Weights of a small mixture-of-experts language model, trained from scratch on English Wikipedia.
Experts: 64 experts in each of 10 layers, 320 squared ReLU neurons an expert, 2 picks a token, a sigmoid router.
Training: 1122M tokens, 8561 steps.
Below are experts of layer 6 (counted from 0) of a mixture-of-experts language model. Rows are named router (the router's row for the expert), up (a neuron's input weights, with its number) and show model dimensions 0-255. Each number is 128 + 24 x the weight over its row's rms, rounded and kept within 0 to 255. Numbers have three digits each.
After each expert's rows: a language model's description of what the expert responds to. This comes from a sample of Wikipedia text that the model never trained on.

# expert 31
router:128107114137092120110129142117120143162103128116086081135120116161150105088099140135109158133090143102071121107115132183153128159138106111139119102118137171125133117144130151123120131142107109145129124127150121120161106130103175089109149171140161118114157150138131129142162099152130096140065084109135115138163146128152123116105082048143133055071143148156125158114130134169113151163119135145144136117164120129147143097140112091141135127146114130177125100162117094093147154119129131154148101123135133127163118085125149162149124107134114133134144106118188140167138121124144177126138101091141119142085150140132129129157108095138112148119153133193117171157145139142110101162150149074134148134121150131099127092136108158139118093120141135115124129122165117098135128126067128
up0:102112138121127100139160106149172132172138127109117110156116107168131104115129108141090100143108127104116138162123148129106157137106145105157156167179102135142104130139071114119158134075134115141079136086162090117152108122126130102161100181151125114134118116156106169159151131111134140160168118150105125173183131175122160157135095103086148142157129105110148138161103131112145116093145145122089102096115155136144068094140124114151128159174124088133103126136110148102158107105145120161139170095106159148129110181114127090161120144147166094117147105141101156115110119116085122112081172133121129109129085127115133163098122142143157141127118145152138116124135130132133180119118150135146132115132095115141125166060122145113101132139145117139121141095127141130137151138168104
up1:096134161089118119124168139100099141096150121158132127095080162142094112084110130112179116136090108116129150133164140159136098144107140128156092088130122123144143160173123124125158154114121128121115119159107068123092180132105126162130093121175160132139097117142122135180122139099150157116148127114165111144140115162146114132138094112125164115118143115149138153141166127139133116154129121097146091100144106143174179126091157143088119143084094093150091094169145167100135112117140125106140086132110146097156138157134153156108114115126148185111152130116127126142114110136180148135147128124162141125123132110146110122126124151124137125126115148120133145167129134114085084118148189099134098099120109139128134131113190114159110123140148097161095115128178145096156138100123085
up2:128139133127125153113110126116183123136114187067150140161153107134129066144135125125116135163103139157131119144132110101122131137137147093130076121117143165133155099143122133139156092144120150136114122129167107152119154157172151154071123167101183135116140127102153153140128121117128140130126078148078084134145103083100151132129137118130152116116175136112147081108098113136174107127115135143161162153124147134112096133161103139138083130160125079132118162139110158129111089151087108137156087127102120106100113098105098134138146116161131128146143136137077103102108145137125110170135117125095140134122151146172105176162119119119141181148125112118156135117106123152119134137129125157143137131101099136079158143115077106126067140115110158147106153119105161123117119164176111
What it handles: Table column separators. Pipe separators in table headers and first columns, plus section-heading marks and label colons, such as City/town |, Website:, ==Notable.

# expert 1
router:149093100136121118086134067137149133125151141073105134202128118075101139112141083107141124112097117143137113127103147138116129140118091151165112146139140153102133132117137160130125154124049127144121115109102131131112142134121123117134162192110186156115158088140121140138131118126082132175134128117125127132121051131134097104120146143145102138142098153152116135138113063122137115106139110125130150145113099119117115072125127150123142137142140129141140114136100102097127140092170130148130159131183123123123162093113142108143125092120158102093177144134124146133148136102174137170133101123131125168110157148128119156127120111139129101135163124110156135109099162125118119060129171092162147113127194132129101132086113098105132122118151103133145107102113124150117140104112163
up0:122129090101163122140141155140163148167102144141123080093138153135121112118153119132099118143117106096134133124100141125135091132111120146133094164103103096101129121140114101130127134092109140158132107145121127118099139120122144129099143117104117136144118095133170129127115131124164091186117124170134126100110164121147131171127130146121160087155106099144143159135137128145144088149131141196126173137150098079110094100126116144113086128124067147137152165115051106075143154097137145079116181198139145118120122137178148086138126128106109092144161137148141150105124106150076154113130144085126125162111147132083125098111153132132132132124147095101152154138134102121107141133155153118113095134150086090160131156164149130132105130152136151149110142134153127130126163103086139
up1:206130130134129133120102122163146087106124085166125072137080123118133146128123164131102164128094127170115119150128097125114073156111125120158154142152100119129177159106117106110167171139128137160112137128108101173085124104132113108091086153074166150115130141108142095117161102124159147113102075096109114113100109126122111130095128141121111105128159124093124145139118143123124114109111110104133104123160121148103100143086115103138113160122137135145106131109133107121170166095170153099116135178138101111122155145130155153156120172125145093147190103145136117129125168107135126125131100154097153111135146116145138136156138134085113136176153107116127138121123133121101105128137168063131117124144118142097096116132063100136114106105099162140105110112135129147128159134114159
up2:137139092110137139104115110141143116135146121112117103104158140075092091112135061130167142114093164111150137095090121145106123111119111136135106164124104139130100104106149149146137141099180143105128141106121141174120155079142145108146115095149187111120150137116096126141120119143091156101159115142121163143119133150116097131153122139123113102127086118173119102114146136143140158110115113116104144150118134110177175137141124150085124127118080117123157148126106133154080128156136132175188090111135108159130141096124179131173163106123126134103160148130116139135101140134119137132080152146109168120117110150157084152138147134160112169170123116151101105105135151110124116063137104123135123111106143118145113143136137116148086139091093101091177109112125115162113186107106156
What it handles: Clause-linking prepositions, conjunctions. Prepositions and subordinating conjunctions that open phrases or clauses in prose, such as of, when, during, following, due to.

# expert 39
router:127153116089108130112119126152155134117124126067079088208147105131160130143108109145094097106134128121120108181116123132194188123125150141126109038145145194123148197149157136135092144132101124146121155119127104123120117153139127115143125116096102120151098138121146173137098125144111103164109116136130131124141122120125127131149095149106115125129134135120180104107105078148127094101144119094119143143127144075130108100105108120060127142127146125137118115147110140095135137151148136107132102120162128155128152135121131193114125099111106157116135099132114125139139127109169100080121106127150123173112148150123149053150132133152131108128127110104139152169126134161121121132129126152129119126164144119108127142093111087122153139113108111137121152161103158168125126152106122
up0:130100115173091160101134128104122073135143127108086150142121117154076125110142117098119135122130095084115097122159128143152127108121160088102152150142127151084122106115145152110127086053135150098105150142109087141112078151140146160184130121176142158129113119155100129133146112151117170125160114132098160171068176111141139107105125082147167145131094106121139151147105122136157093149106158137099175106163146101127111122123100149150140105156113102153129152160122092146104129114142122130157128113100140120152113119110175112113143119131149130113127113168121156137117150122082111109100107148157145091142127150097109121135098097188115129108124141115126122107082152110097120132116113083123145151117127151119113138117131110130120140121129183147138126126135159198114106125094132
up1:120172091120100184083101135137128114112133146139141143143140090119075113131128096117113096102161162121124137154121107140101129118119136137089155119134104123128075144146122185110131095089123123128153091149194086180167170145118145147126123147121108141124071119128168120095131107161121108123169103142117152147125103119146052150135121097143157135090087127130157166158120140139133123136100093109118130147100127135099136144169091098128131112102140123133131109104107107150113155156134175142162128124148119101104112133139107103114141141105149142160163129117110121143131121176106119123165145132170067130097113151099141121127115151094138167129115117118105157139129114116106132131130160135135104120151176129115149091096075137124157142096107122135153092121102156103117104155175146
up2:119114135100082132153105118158145124130125142163058142176146160124134156077154128095153141169105132126121130114120071147095108139134147135144175136137166119141117118128126151150111119079101134172135144101133153137165123096168131157157125149135155174115101126144106162123114142158142120130105129132128128146142091139118140161133129148146126136162084136118124142131135143141135101124118112074134133124141115099126069119152122125111097119105086100136130105139111164122132125174135101098138150093123166113134099124124096130161112138140099135145100074110157105130071142157102113163149105080113172138118131095158135138127122171113134163136100127100149160153153126146137135161143138149105141110120151137204136139091096109033113154160141137120103105124121151142154116126122108
What it handles: Manner and role prepositions. Prepositions introducing role, means or accompaniment after verbs, especially as, with, by, under, via, as in known as, under coach, via KO.

# expert 34
router:115143121135123116064130104125131132136114170100092100121132136135184057096143145118169124145152115122104133158104136111154139143154122141156138085139159160124144125171164144092119135131096132137137122120113116150081115123131119124162135170111128131075134106134149100134126117116114135114149141126129130126138063135112097108195094116133137163122137135114143139151135044149138143128136128099159144190101114114121125129108135107116129143136111135094134121153121093115097135147141144132125030124130133155161085127115130131143132135126094139143102143139129112167220119107150110129137131135134113125120146139132145126156114106142110079140125135143137144141035143111104109123147166139111147080119108133124102152101113134143121103090106143133146126161136144115149100143093135
up0:108138160123120105116107106145146138114118111125125123129112124094131136095195128080103126175144129130127140098139137142129133149106141129128111143132103100137125120153118136119120117129144126159164113155115128074125163109162134160112142150161120121145147118164114145124158130134170124136073076143094139113137175150100137151125119109126064099142146111110133174150143133138167072161111157194118091108098111109105139146103131173132099132077133085143119121132132143120105141106139103149117171103168132075129171094156116133114105117136135121107103139162140107162099128163122125088111122106104100096135117126132153097134106133117130177153132132097141138141094171113122146126069138077138127116116129089088131180109111124097087122171118182154126129108120120137119144176150159
up1:151122137101118133143139159111116132177119133143144132127158142145087105139122155145138094114110171106155082109141126127150110141082123119123124122123146170141144083119119145148177138074175158125126168081113145104158142127136148104119094165167147124112119153167094152121097137166123147160098130114164141126181155097132129135141106133142137103136118161083155159124113153154137120115155130139167103126079129112120107105109106144058089141117144124103104130130100117162114114110145168118162116125170147163128131140102114113168167143128149102120098118150129055149121075117123110090113110088091147129134151151139133145101120127153108135109144082130106110118161159125152126102118114169082129132117100122131145119178120090151107111134153169091148161139118135130117088128153125
up2:085161144118128134109132096130121101138129131165174110153142116122155160124118201077168127115168131134125132111142164141153127150137143101083117132122111122159138121152115124186081133115093144107146140098113146110110138116132106152137118126143121156156151126147123172142097134114185164124138113106097158124158138152155115123178132111125152120134162115164153109101139159143128120150088095125115088143128145120102123155177141104099111163097098154123132101088172124133105132124141153104118162153126149161137135193135108115126138140065137118173105098116101105142160167157155099167154084097112124178099136116130123126103101093115129144136125109121140153157126146096103162113113082111156164110140124094141109120146115094097089129145120096148087137111109123153139104119109127
What it handles: Field labels, table separators. Colons closing infobox labels and pipes, dashes or semicolons separating table cells and lists, e.g. Born:, Genus:, Producers:, |.

# expert 36
router:102115115137125129130117055141110119130137131130111123127142132163120111182123098147146102124161098080128140121105150111126128132133118145172104105145130148132146197136153155129128123130107133132116128125142120112134131141134131122157133151060171068091131121132138139138102112099114104097127129113116118139175060136137107113117119184132142160123100123132144144139148140110128145134156122098138110120152109105108114131093129071099121141137134145085122112146124115069083159153140120130132120116187146189142093127104117135128123138139048160139125107136092082136145137119177106026137160104147123114100146127131100138131120125136110066130131119143145125131131151128128127109139178112144129108134139107101104111110113119157131107082129115151147146116132177121167098132137094
up0:116124120108138127137141139156140133161149097110134115148150104156159119107152175147149144162130147136149093140069183119120087136193107151142124100147166149115134105112122130144169116130111122126086121148121121144154161144098160142111075137137091142139124149127167141115164133155158104131124123098120133152117171109101125137152106136101124102166111150132114121108119135133143070151117100085062150106094134168182124147115158106116115107074128132094128145107128139135117140132128117110123093134141149056135087099110100156135117142116119127105129110130134138111107184103116057129108159092118129109105148108132144114082116136147146131105134112101114153106132112136150099108129102175105106149097155107161137135159092097149171102162147139105137121121140084141114076141140143
up1:130137097106118143087113120107139129146105126159147109121121125080163146106114141097119114145157096113130156107131112124130121129132156101086123115129095181156110147120143071144130141121146103141146143105120101127147119148136128109111123112150125153138152143173163102121143125153180134116159159077119108119158099162135170134148179180100083157157110184115116133106116096100120123148106112120118100154117107168151145152088164069107102118165159093136127130117167162110088115124161091135154160149144124142119093141163111072124123140110120088102123136054134133111119116115100133136124095151124141123115112157101075114110150136133139122143137093119159139172178134156069145101112156124112118143113117143117177104112124128079131126145115162103128128122117140137128132134089146
up2:134139128161122084135150176131198114141130105164136105172106127112135097170092109135100115120097109120131118123126140107117141132100107136141145136155150134127112123139082150118154140121121127157095100140128092101125125140122097116115152121102180112109123130161107115178121115154119101116149106093119162129138096164165127104132121113137140142127107113107153115177108120155135135169129153147125187100165143130166144160127133100110103134144083160140125107131112148133131158143126100113154179111142142155161132118152085143170088125106124130116127092109175122110140130139133142137133129110181084140163112149108100134140105118127066150115050143173122147107125158110094123129126103164136097135096098144131102125127126084112141095119104128144154162142137138112038093123133106
What it handles: Prepositions and infobox fields. Prepositions linking to places or institutions (of, in, at, from, with) and infobox labels like Region:, Party:, Location:, Education:.

# expert 9
router:098119135109118123133091144131130110125156133150102157154105126128186107182119095100109113114112128180144126154132134097170108136151140143113071126102125129101091110145170151150124157119160155153113117143107112120147155139114132127100114155106092096091059132168138132145065122088108115140104154154106127163138133118104119135082161157152116092087163124134118150148153112124091133101133109132107177105152092116138146095134119092130141099138115086128128131060115110133103159080160090126148149107131141120131087095135133178121122111141153158089147130139137141140148155111126156097128164157131160110105128136097122140131125139121114121107127148112132110155138120172127145146118129106147199135126132160120111119132128191185121133129072155125105141160135119148101141127125119
up0:118151137104139127127136105093137160141112165146162140175146121144140107145073119173117143108128094110179125176077139121103145158165083131125165133158139161131119129116122131084136167127147142151153134099150084109179132107175138147130115120182132149094142125155138132124110102142132121096124164118138123123127116104108113121100099133166144102134124144109116153070165141145144128201119142090119153153106085096156099133096124151106153108091113147110182133078127159119152133172143150124107134130126086138120161130119145100139096139128148150168144133154141156148078124134094085130124095110152138130138122172136131105146137137100134117144110168085126137171136142115088136126129136173167142137156101096123131103142096141158116086092123126106127110149119147106125140127158103
up1:107133146140139103106136121121163134158083133115123125135100083155112079120174102173134113115146149153129142129100103143136124126087123129150155086101136111154183154124120149143098183070082100135139184131169100109129128104133078085145124143120142096138079157138134081144105101076123131112141125139124116111169141088101135094145083128159100119120093124123168132074163114119122112147152132153090091119124108143086116113139166107119118152137136135124144136109118130161137150147123100085098127141145139115110124161168157147110121091116110150094105124099121080125141098132127160163143099145126087109163140122131115133116115122153112138122113110136097128132103145103119123196125072181135136101128139118104139110142131156145109137117126154110098144153145126087101140158124107
up2:096138128141105088145134151136182120167138100102116154110139162106133145174145125147136127139124132147185145149109175133160131166130149155119088106176141130105128130137140144135071131145124102152106137122087126106054147117126157165115175135111100149090089119094086130134119153125115111143150101159078139146163130121123142100119142136140103118107092126134123151162145118125138119111120091119118090132127112107131161160072092108120107117128142135131127132088093099135177119128139152091140106097132101117160112149101095092099112095107100161068145153122156140141143145115113114162170074123119077162151074164144111128117153115152100093140122101147143144153154130123114141135086122146114115139107140152134119168099145098098136134146167122137157136131147146124120106099103137
What it handles: Name-initial word pieces. First or inner pieces of rare proper names and species epithets split into fragments, such as Ham(marby), Cros(dill), L(obkowicz), S(per)ry.

# expert 56
router:095113129168123117072127119138104118163103057151149156135147071160110155143098140103126125186108207096131111083146140160106150150130124101133143181142129169126105127146097152100128136115146140137141124109129124134191125154105143102151163122121132138139190154117144108152136136116101124145141115102117134130160103106164130104134079161144135139129118147126095079144101114127138176140137139132131113194084132120132119104126127175109118171146090133130119129103117106115129126095145116128124115116148113137138135080117130092122146112133097114128125105130157089129136148139138086125134082117147112111116160158086147134126134085124105153115144101164142134127137162126133123116136142128062118126152140119146098077127105133147102116115105175123098146103124113168110121108119186
up0:121113122112145170137122118139162163125116148125074115137139094169135086147111140138138117110136099110145076135151117134114136105168116143197128111119110122141111156098122124094121126125086193104111138133125162140115136099117109102139091146155107148154147156138112098172117122101127161149158120122110137133189125098109128127100099179149122078141089132129133143108112107148137115115140126157121137126136119147153112142123120131124096162139139108148059167155155127107120130136161133127148126157142182178177149131124092137099150154151099168150144122170135128138129150148105149130134112102123182117119179136119118177104119111150113124160143107132098144137157146148132135128120129123111170124145131131167103104162154149129078158096154091179169114097116113146148065132150147
up1:113123167129117056145110102142114169142131143139162121110137073089129163087083140170126137111103117118171119139130153170100123118114132159103104154130127158148113095147115150121135140123124144112127080184126137126126119135133174075120142131118136118143116148082138117139153144116136108085134126127130112093117145102142089115109142126152158115085153112122169093127104126131125160128101112101163155111110121120150128102105144150109138121111112147185125162105128125167068123109171118115107119108136104123105192103133121105120128126104103134144115117156215159136114127113106101139153090133102092130133134151123148103134151058110118119152123106073166154151119141097101152086120187110111109140148123157144120116091119139157123117142164143133111125136128096123154105121106124
up2:082183108133126136118107142119133127126146121094122146132138138101098147118102129115090168125093136105110127100140080154123108171128144177132091142106097140117136128110118165120113150131141123073147163122125122107150167140143113138135129117174153152154103158141123057147143139079142095165152147151138149148116091117118136119155077116141166147078094120108123134141117153133142124178088125122066119129149082130107086127141092127097135130128103137127119157133113121123132147121130150129084143091091112156105134131140158154089151089129128158165120158120166139115153107134080095093079089111122101133102143163091166135109139155156099119155109105133116169097147152137101131145145161094137136149113125109138117132175121087155108146113092146121111148117132143117097097121084127
What it handles: Place name completions. Second words or final pieces of place and team names, such as New York, Los Angeles, London, Florida, Mavericks.

# expert 8
router:101119136141116119075092154134109111130086109171156176119152095193169125180118101118112116108159141125117117081167161130149135164114139042102142158133115147129082134126144157124133132120123126127163136094166127146117125134114133158118145107140161152139118155111150132154147131099129119184149117116112113157144133147179119109184070102111127139107136130151075101093121138163124146157143148124117167125127144115139149144102161152081144125129146113128093114085120128125112125150133119140136113111119120129135128134113131107134123140125130123123178161157125110121117163127142139133138069122146096157115137145117114149127131088135162166102098084168131132137122173141119108181127139136097136127155101099134138068080108140121077125134087139129112127159124144121119162126141174
up0:154121118120115127160106090152139129132118141162108122125131126140158097139087162130084124108121128157067079164098092151154096144129123167148141213135106137131105185131165085093132113109141122145091185097138094100092098142120128140107108165116149144141136142172099162143139113120107116134157125106164141152101125139099145146149091149140130121140127136103137109131103140135144120130103101126116097120130112143106111100156178146118098144170106156144111121093118191162123058169156133156142092157150078099134127143171109130124094144141089146129173119157111151107139144186118132130144139134126131108116133116121137133101122154133087157119125136115143126137122141105077147131102142164136098142170121136181147140107107125126120151130139129130120108086123112142141147146142112
up1:152097125162130162139124120172162164111112139157154088134105109167114091151088122126118173089159118163143154138126142159141147134143106123101144100134138163133137158153167125159134142180116115117166143079127120121112153108130105155148091097127124132123105095161109103134075122143120125097152134082122130120163153112119105094133155100095092134116152169136133146077130201147113120156156170137117154191089155149135137099130138096157134110118137111135146102128114119108140123158131078141130125128097189159124120155147176154114124119101153129149129167137144124147094116119158130161121143119107106134069094140147133110120120136102083154128092119108105128117100108122137169174133119105149124111140139126169117126121162120140115143100108152130148151121126154107120192157131134
up2:144134155103114149120146110153136114164118110105163123165127140108186156149111129148143149144134146104139139160124209147199113129120166114074162167134137141185114148122143117129209130091092128129106108132112126150132100139100137140156193096129163125116125146108136154139114131106137119159121121144126138158142131157115138110126120087143121160138128111127121125136093139149125146111146092125151127133100117137119128106132120122159174137117103135113130094121175134122117094142114101099151163125147144101123126120144153111149100134133122128110070147122136180101119153184126146142098107134129094129127089132122144154150119094150101152139109109108116125140079165133096135138124147099169119206147095120097139127156091135103123100119123142110086138140093148091170158110093112
What it handles: Acronym letter pieces. Capital-letter pieces inside all-caps acronyms and codes, often in tables or sports text, such as KLAC, CEIF, TOTAL, ABC.

# expert 26
router:101074112147120128137130096143150155136117086115122197134095107142105126141130137098149135138161115078109131134121146148092139115109173171177157115158130147121123161134151131104117135131098108145068113135116095114151170194098100135139157158158151125095050112125148111144144111114106116145119108117102094130131099130125099113134131155129112138124148140086157152140130102130103077133132136116113105143101137109095145127112156118100116146145095089102117115136122078102113140123134068173157131106175126103131076063117118102148085128080139140075135163151130182121112148117173115119151130111138083114157114120107078129133133125127116134127107134132140146113125154126111148130123127112168151128119163108135133120118122101129092108127080119114153137132104136144136167109115129
up0:154108108145101136102100118110093132114141123080115121138105129101121178107125099109177114144144056143055118117113069092122098138127159148144095142148143149138139151137112112133103088148091083136098099168090107138120132120082131129158134140130116126120155136094161166111125116127109146120095134110121134143163145137142140191128165114087129108070159154128114129122124109106139109112151138166121142126106133101150138129150121166138136111126103110119128135121101135093099143154131135161115138076131111149131132114152168126114079117159157110139097163137117122102146154082098145121149108101107135131137116119140135124105140158121164101082144155109155118124110131126158148088119124151100191108088127111155096097143175177117158143112156123154123170161142117123126089122127166
up1:119111105097175128171134119109122153121113114095159157157147118148132144161100148148136134113128092152170118159125129088111135098172177186102104091123145148102115118118114132111135146100173133162130112123165095139143124166101132156138148158101141138125154128168127146134119120164144131142116122111127091094123107137108120094139124129119129113129135138102129158149145137109115104105125111108129127178172111122130090064145141102133117081141133076109144102129109121098153085125085145154167164076132132101148129138132121138138120119112140136144086095199122123114114145123104099090097119131119164128106122116151178106114136130106095122141146122120103096111131077121105100118093098149129132121086097107121145104207144088077125114121148124082121154137143137159168135155126126
up2:114114114130119109108116146146154105133118140120109130152128151163128110154102092192135134109094106168084081117136130117124178147120135154138141131132116133104079108171142166148080146057099109165155099132110154129142145131155137110117154112090120119115132098091159135119115130124126132169155116105121110114158149128167123148120143108152110083119100129133103081129074171149125144146074145115101119109102130081144124153134149159124129139165097152128098125123101112110122155140124139147123113145108131143138157111139117116119116174088182126108099101161146138115149159070153105139111142104174102102110134109148138127183146075124121073127150116142117127081105127112061091132111104131145112111141105129134142128133106169103110097107127171162117131143128133134100130126114090
What it handles: Time and place prepositions. Prepositions in, during, until, since and According, mostly introducing dates or years, such as in 2008, during 1932, until 1998.

# expert 3
router:118165109143110119120104128108107128133103118134107162099127099076103109158116136124105102114134155160107134093088162121152109141141120075201151155154110140125141140110135179119132145101121129142088149113170125146188106126116142131173127151150181105086115154102112120165160113154084125092123084145111122151142102124162111119165142106130117040093087145094123108143142140142142149122143089110121146126114118137125159129118116083097116127132098117119133124113119120076103130165145107136139155118197134111132135174112139092119099120126159184166116121157126101124106141100097119173142106098152120118100124121122113157140101129137165102127138162131148124142147148144112112048133165147142156113113140117127118167142125107140115115122127168127106123115129133128128101120119132
up0:152147144143150143163139123120129178129152123130131130110175102077120096120068092134161160140161163093128118107108160141125134112135103133163123154117126133179137189090121151122132148076145162143164143085142126165150144104146137112139134142132197134107134111105121125144100104156166115075125139112138129109149127157095119122167135143098117131090186138129133146104119107124125147141143122105123149175076107114172115118133141120089132124105102122127079123143119181120099128135120147125146154137133114139141153134132122167180097116108126155141113116154119098124109171113169108089093115150154162104142118122137137117108141123118126094133146085119164097129178109161124130134099190140080116143135102124160100148145107136165154115144084106134152142161135114122129146111142094
up1:112120133107137138161162128122078101153129157093144090093121111102125109123121105126141125136152121119114111087145118150093121112121154126150113124149135149145153114121109120127141141139099131117145150156134130152119166124124162103115133132141090168097139130128096128084154164134141122123147103143112132105132144125081149135153089104090121111118131157116121133111147198141145091089150138113121142122136130164135153096089151161129125120112121154179137110080132146102137136129139121109150070169169127137167170137108106125091071145141124152130127146091125131142145166175063161156146132125176103080109125102142090157115109172170114105173133117140180132123155097179096165152156113130124123089139146137158090114135140148125124139160171142131084138088136131164120122092134157
up2:126116121118121121173074069150117162138134152136103087129159161104082120120150113117116135126119110137102117109147098138137096141151118161142108114137106101109058126161113113147141177122167118127138134136145123120154153128107144107162111160087121146097136093134143115118139141105137103133184149169115132139136139140173118121198147126103132127110101142131113149140088147096131111107118112144128136188109153132147108129142095091158154125090139110164115126121156103096148132173126095098155160139118134079143098111163132153141110130141129186139131126147144084110088126150155167149118121140169107117091136095124145156157147108107110122120128122082133149110129103085126148163109158105154104104144140110125150150156136113161132136105129127186098104108115161158150124195131115
What it handles: Prepositions after nouns. Prepositions right after a noun that link it to its complement, mostly of, for, on, about, as in minimum of, tax on, Coalition for.

# expert 13
router:096128121162121115081106131160139122135134127168151129112133126158185136124113153134142105063151096096107086112151165164140106143115156058119144134153102127130155120138104129115126124109086115128151135128147107125110131167109130134130162117137137138104090161107156098136108120101131121170125179164107126139145144162153094111121108079131149157131124144142160109103156164138153158104136149115117138182135143117161175166117191120063098130135132126109122135135122150136100136134123128142148112096108119163142143118098137108140116149117141140142166132146142105126102131126034121154132105146137101125120166132132120112139136100130163161091110066156117115150111145125123093139132149175077117123155095065087124105109095097109112122112094121139122133146122130108122136123124156
up1:168153138119126154122157112116116116143125096141146160119139150171089152108143139115145143140125149113138089100153168120175141116150100143150157162100106138108134113095110115093084159130110165159138135094063120131144124064114189226174100162120133134134132102102110141147119132115104113147150127143139132120135119171104118133135103144147119103147144123107122104158065104169127142137147128137128160143107096126128138153116127113149142107092138082142146145099104108116113132084163133172158144109106125125178103111119140117149130135093115118129104167139151115146083117088180147144187114105122129111139120152124158097160155118091087119134112126122148175123129141107079132154113146121124127127124154124150122117148124144105111125096128108166128137116171132099117123099102160
up2:093112120136127158108124119115129160147089133151116108150146143123098122128153113129146108097158137129112081097104126135139096131122097149118098114145136105134182174115117122124112082127097181111167114135133096090098095148127158130149135121147095141115066088139116108135128112116125054115115090138145112158158098131165092120109149178119143126160119089136153140171142148126114111103135109095131102122143126127141148139135135090091084115121139072155139183111122081155098154167126138109081143111108147127101120184139160120120104142086060093125124129114123119130106130119115112141150124153115163133101132112141104121128115106140107145120099133135153140130092122121125124180123142157112136074126085157089147100118116145107150105122103141132131100115101139142134121093135201
up3:126115141137127098146092130104128127079114132113124103071146138088105104116152130143109105170154111156114091108115145110144127104092107124108130143144111143127146086132138155139132174119158112142118090120092138131108127103107122141120063115144132127127149148109135126125136123121133125070137171143072099102076143146191113126159126082143158145116120146151120136111115110131127141137117131121111080130141162139169144122127109151155160108140109140124138100106130090102082102154140090122115099162114079087193133097101107124114148130115128135106103142126091162117161143135132088197105102118153080119134126121129071090106126107125142122157135128114116119190097124133116087105108151132149132166141118106132109147110120116140103107162112153151163093140090117122130060122120118
What it handles: Institution and event head nouns. Final nouns of named organizations, awards, events and titled things, such as Historic District, National Award, World Championship, previous season.

# expert 59
router:115113130142115127182107147129140158132159154103108113146076126091126092136147163115137145182093170148131127156166132094154151130143137131116107134124113124126142145130130140125126133100131131149139119143146108154115141141135161103140112126147121100124063078165130136120140121129118122109130114151130114125121128085117107148107136123138109164119141106164133155122158091136128078158139101112093178083132123085116135147095089105186054094126114122124118122119110086145122137087148150119138133111112147122125116154124135144130107122084160144101235123131154165139092127131142191063141187123120117152119110139129134142139119138135116131120132097101154138134133139118130117098135112133156119121128152139112086220120121121142113131128099119142083130132174132139114143106123094
up0:100144105151105142136150162182154118160184104112107143108152126086125167128108125151184142143123088117147094145146134134111146121136156159113177132120140122110085112122116116128160169154099125142122142111078118115087123123107172115167081104132139172151136141111132125142115124116138143163155114118164140107167090110105134106121093096133148126110111124125117154107178127116112124149135123107137188130138137148105100119122113116091123150131132178101101159155061118115131103124111148129098154093158128139118116114131128099084122106102145137099113160161143150166088123124158113104146124165119100080141108133156125147139114161166121141139119165094126123139091116168149135105092118070128081159111124155144152180121155162109143113129122137114116127125161097122075157115125107
up1:131143092121109134120140126143120164142152126126135160112107127113126159128142114084148142181111114107134135082130099119160147122141115154113105128171104136139104103150122118085111147148134146146156114165118119189123103127099082122157109156148151109125092128110144115138158155108129155056125126098136161177144110074152113141140108143124107150152141094166110095121086142103130155152141109147088164110146090156134138098117095137181143095140127142150107135139130100156150089104092144144092132121104156068098112117137132147142123108113127145155123176090126123113072127158176122137112154147134120112163127124104162158136100107115130146123160178140124150105103111125119112084136108105185131103108152113138146116151070135089162135132114122107129138149127136129119166101073111
up2:146170139129150114125094114135144140144162124136133158135102122133159111118169108104173124153170123142113142125142091158168141142088148175113122156130106142127127111112102095113134151125105169136146129164101117109169128160162165136131131149097143153145143116156119137094117140133129121104118136107133100144147104126140110110162122116099089137178156123124132155136133144136130165153172118154083143111118165130080108095131116122115144165079088150108137118082108179124145115129116136106160144170108136131118135223107140110084153064113099104130165168143153154090123157155121126124059115170112126127116137137130120126132124136110114114126120107089120165113127166160123101119142098114098128096136101088122125142072103132143147102115147124120119105173124134117135110123075096
What it handles: Word-initial name pieces. Capitalised opening pieces of names and words, often D-, Al-, Mar-, Met-, as in Alfonso, Metacritic, Den, Dor.

# expert 30
router:091156103117126120125117142151129163126117176109162129137115091159161162160084103118151126123131165094129150131130122108128116140116193128111045125101118172111111161161107168147141150103149110138151132129133107121152090121108126106142120131107117087094119103137098152129080123111135103129132157123119124123134109114105138113086136144163144159105164108104121119153155096099080145122156130132096128130153128143140158125085100144148119168146125108175108112114121149127106141054180120125135136105145142127134094109135131149137122145139084143096104132111124182133119141122107157042149121115137134094087141142117100113110104103122087125115128142119129138140128160143117149026132144113123109099122169115136103089145124127152123119124111143157080134108133138107126098124133119
up0:135107137130112120164147085152157146144136100145140096125094151158133128096080127118109112154174115132138169137126124121157144138126135112069109123160131146114103124190153129140117146169143119152119138120133108103103089154150170113156162109122136091137134096102167171080127155155136092136135166104137131172147105135166170152089117076136160116133136095105135119133112175092121123177140143168098127106132115157116111106118078120115140163156148077160176123132112136111119138130164149119140175130131137128147123080144130110155168096136148147137080131147151099085138128143120120095147114112070128126075132064121120158122129149175104133138118151124084130132113086135121126110131113121089142107157118151135124129148107114126150147154110105153106119103130104118119110146149114
up1:121146138117129106079151122109110084134101150119180081134138102134130181175117139128170098137149113100161124132160101095119108140116107156164081138096137159103120152138117086138136178095110115121118140059164094120121122136112113120128095168111146157120150124151147128094138099141130170164108141105113134148107135154111133111088121160143148120127101130087125130134144124129103176119146104137117120112160131129135156152111111092137125118108114110115115120144118121097125136110168135122187107142112137124055113119107130139076160096110108126169165139143115130175117117149104170121118114107121133110151091119128167093123097121128108146088110092179161089147098116156139133141156143136126070130077115113136177128125165116179123148138134142112127131161162123152133145114135147
up2:131129110099134131070133144147128155116115133133129122140140119123148108125113121111111155117156159151134085101107146147098164129132114152090085113130124080146109099121108140106142148089102120129147130112115107148174143131129176100133140084137084125125125162149099128132148101192137144112157182156121138150160139130143143089109145161147130136130100068123180154126116129148088149130121149126113112127156099115177114126063063092071110160115165121111142126126111151139108118124158137129120131120126119120091147159177157142172152144139152154143135143127108174111171159123122122100094144101103167123117121112099126149144114111117108153123095127131115120114100189149117152034126122139149146114151146113109133091145128139126135142158142117142132120115169115152116100173127122
What it handles: Compass and place words. Directional and place-name starters like South, North, Eastern, United, New, mostly after the, in, of, leading into States or Kingdom.